Experts of a small language model: a sigmoid router.
Below are experts of layer 4 (counted from 0) of a mixture-of-experts language model. Rows are named router (the router's row for the expert) and show model dimensions 160-191. Each number is 128 + 32 x the weight over its row's rms, rounded and kept within 0 to 255. Numbers have three digits each.
After each expert's rows: a language model's description of what the expert responds to. This comes from a sample of Wikipedia text that the model never trained on.

# expert 12
router:141114116122155108080118126113134119120126189106125123107103130098115110106148138139128184189120
Semicolons, closing parentheses and row-ending pipes in tables and lists, especially after venue names or attendance counts, such as Stadium; Buffalo.

# expert 8
router:132124071107132117101171183114100157084087106149141129124145059117117065139156155175135158090193
Main verbs, mostly past tense, and -ing/-ed word endings in narrative biography and sports prose, e.g. joined, wrote, inducting, returned.

# expert 40
router:074107105113175147068103127127156142108129135104122152113111088121171066093166141152160136136184
Mostly to, plus not after did/does, and into, after, before, by, would, can, as in According to, did not.

# expert 38
router:084139095057082126100172102104120107104079128140137130086154126090080109146160117149163151121101
Commas of all kinds in prose and tables, especially after and before an inserted clause, and between places or list items, e.g. Berlin, Germany.

# expert 17
router:064123077121201155099085160116127149075158140127171135143147098147165107149163131110119184162111
Spaces, periods, percent signs and words in demographic census prose and numeric tables, such as households, median age, females, under the age of 18.

# expert 22
router:132132084084134116096073056094153101127109144131124144029113136139113111149156130182126163131150
Mostly of, also for, as, with, among, after nouns like part, member, end, one, as in part of, asked for.

# expert 51
router:091117069139109145152114064118118121159134169130149105038123139115123117131155159144137158107149
Conjunctions and list separators joining words or phrases: and, or, but, &, commas, as in jungle and utility knives.

# expert 19
router:164144071137185132053138112120100114127067140130107133098187158105130126161129113127090178141154
Auxiliary and possession verbs such as had, has, have, could, plus no, without, never, and the pipe-newline ending each markdown table row.

# expert 1
router:123134142142190141038083133138124157087103163102118125055144124097092090083156128135145152133117
Sentence-final punctuation, mostly periods, including ). ". and period-plus-newline, as in "season." or "Chamber." before The or He.

# expert 58
router:130127092146180131079120112135114130163118158129109110141118113076098101151158145135129140112122
Semicolons, colons, pipes and dashes separating fields in compressed lists and tables, such as Interstate; US, Pos: Driver, W; L.

# expert 25
router:132087079065147101099130117093140141125091115125127124101125127089133114119117162139138181195182
Tokens right after a verb, such as pronoun objects (him, them, himself), adverbs (steadily, significantly, widely), and closing parentheses after "(left".

# expert 55
router:095072057087160065093133156115136124126059151153088142144123145040101077144152191123121150117135
Commas after place names like "Boston, Massachusetts", table pipes after locations, and verbs after pronouns such as was, had, attended, and 've.

# expert 57
router:098115107121168148104092162105103111174116149128103091154117109138129103189102155119111164125163
Colons after labels in infobox or list entries (Released:, Transliteration:, subtitle colons) and minute/degree marks in coordinates.

# expert 41
router:131066079117159117097124116099190119127092146099112140075170135091154135146157150133131179161184
Month names inside dates in tables and prose, such as 23 May 2004, 19 September; also year in per year and Release date.

# expert 56
router:156091089117127124104150112136177090134118119093119126071146119045103058092181148113126148140158
Single letters or short consonant pieces, often capitals or word-internal, within proper names and musical keys, e.g. Red-b-ourn, B♭ major, Wither-sp-oon.

# expert 60
router:104097101143191097083103090122105118088124125121138157060105124106110107146125112122094160110174
Last tokens of article title headings and quoted titles, before the closing = or quote, such as album), Ross, Magic, Wind.

# expert 53
router:112108117070101101083102110092156125168115137115111122105159135110121064096100167090155138122170
Ordinal endings and words after digits, such as th, st, nd, rd, second, third, before century, place or Battalion; also dashes in score lists.

# expert 11
router:097087093085174127089106103128166120133151154140184145061108127091160103092119191144102158130178
Function words and possessives inside titles, names and table cells, such as of, for, the in album, law or song titles; also infobox labels like Preceded, Starring.

# expert 7
router:087118073111152125069156166130181115141117121070138105122145125085169093131134139130087165186141
Words inside names of institutions, teams and places, such as University, League, rugby, Railway, plus non-Latin script pieces and Authority: in species entries.

# expert 0
router:132132112147141109037128159173128147093140102099107137100140125101094158137174151151130162167171
Word pieces completing surnames after a first name, often Slavic or Spanish endings, such as -ović, -sson, Jones, Pérez.

# expert 54
router:082152105128116148066131160110128079085122141140123104101088141113158120119118137185118181179136
Vowel-ending pieces and particles in non-English names and phrases, such as de, del, -i, -a, ü in German, Romance and Arabic names.

# expert 33
router:117139120096188132037158115128122088180087161135103164097142131087131131117137105112135124109147
The article a or an (also another, some) before noun phrases, and column separator pipes in table header rows.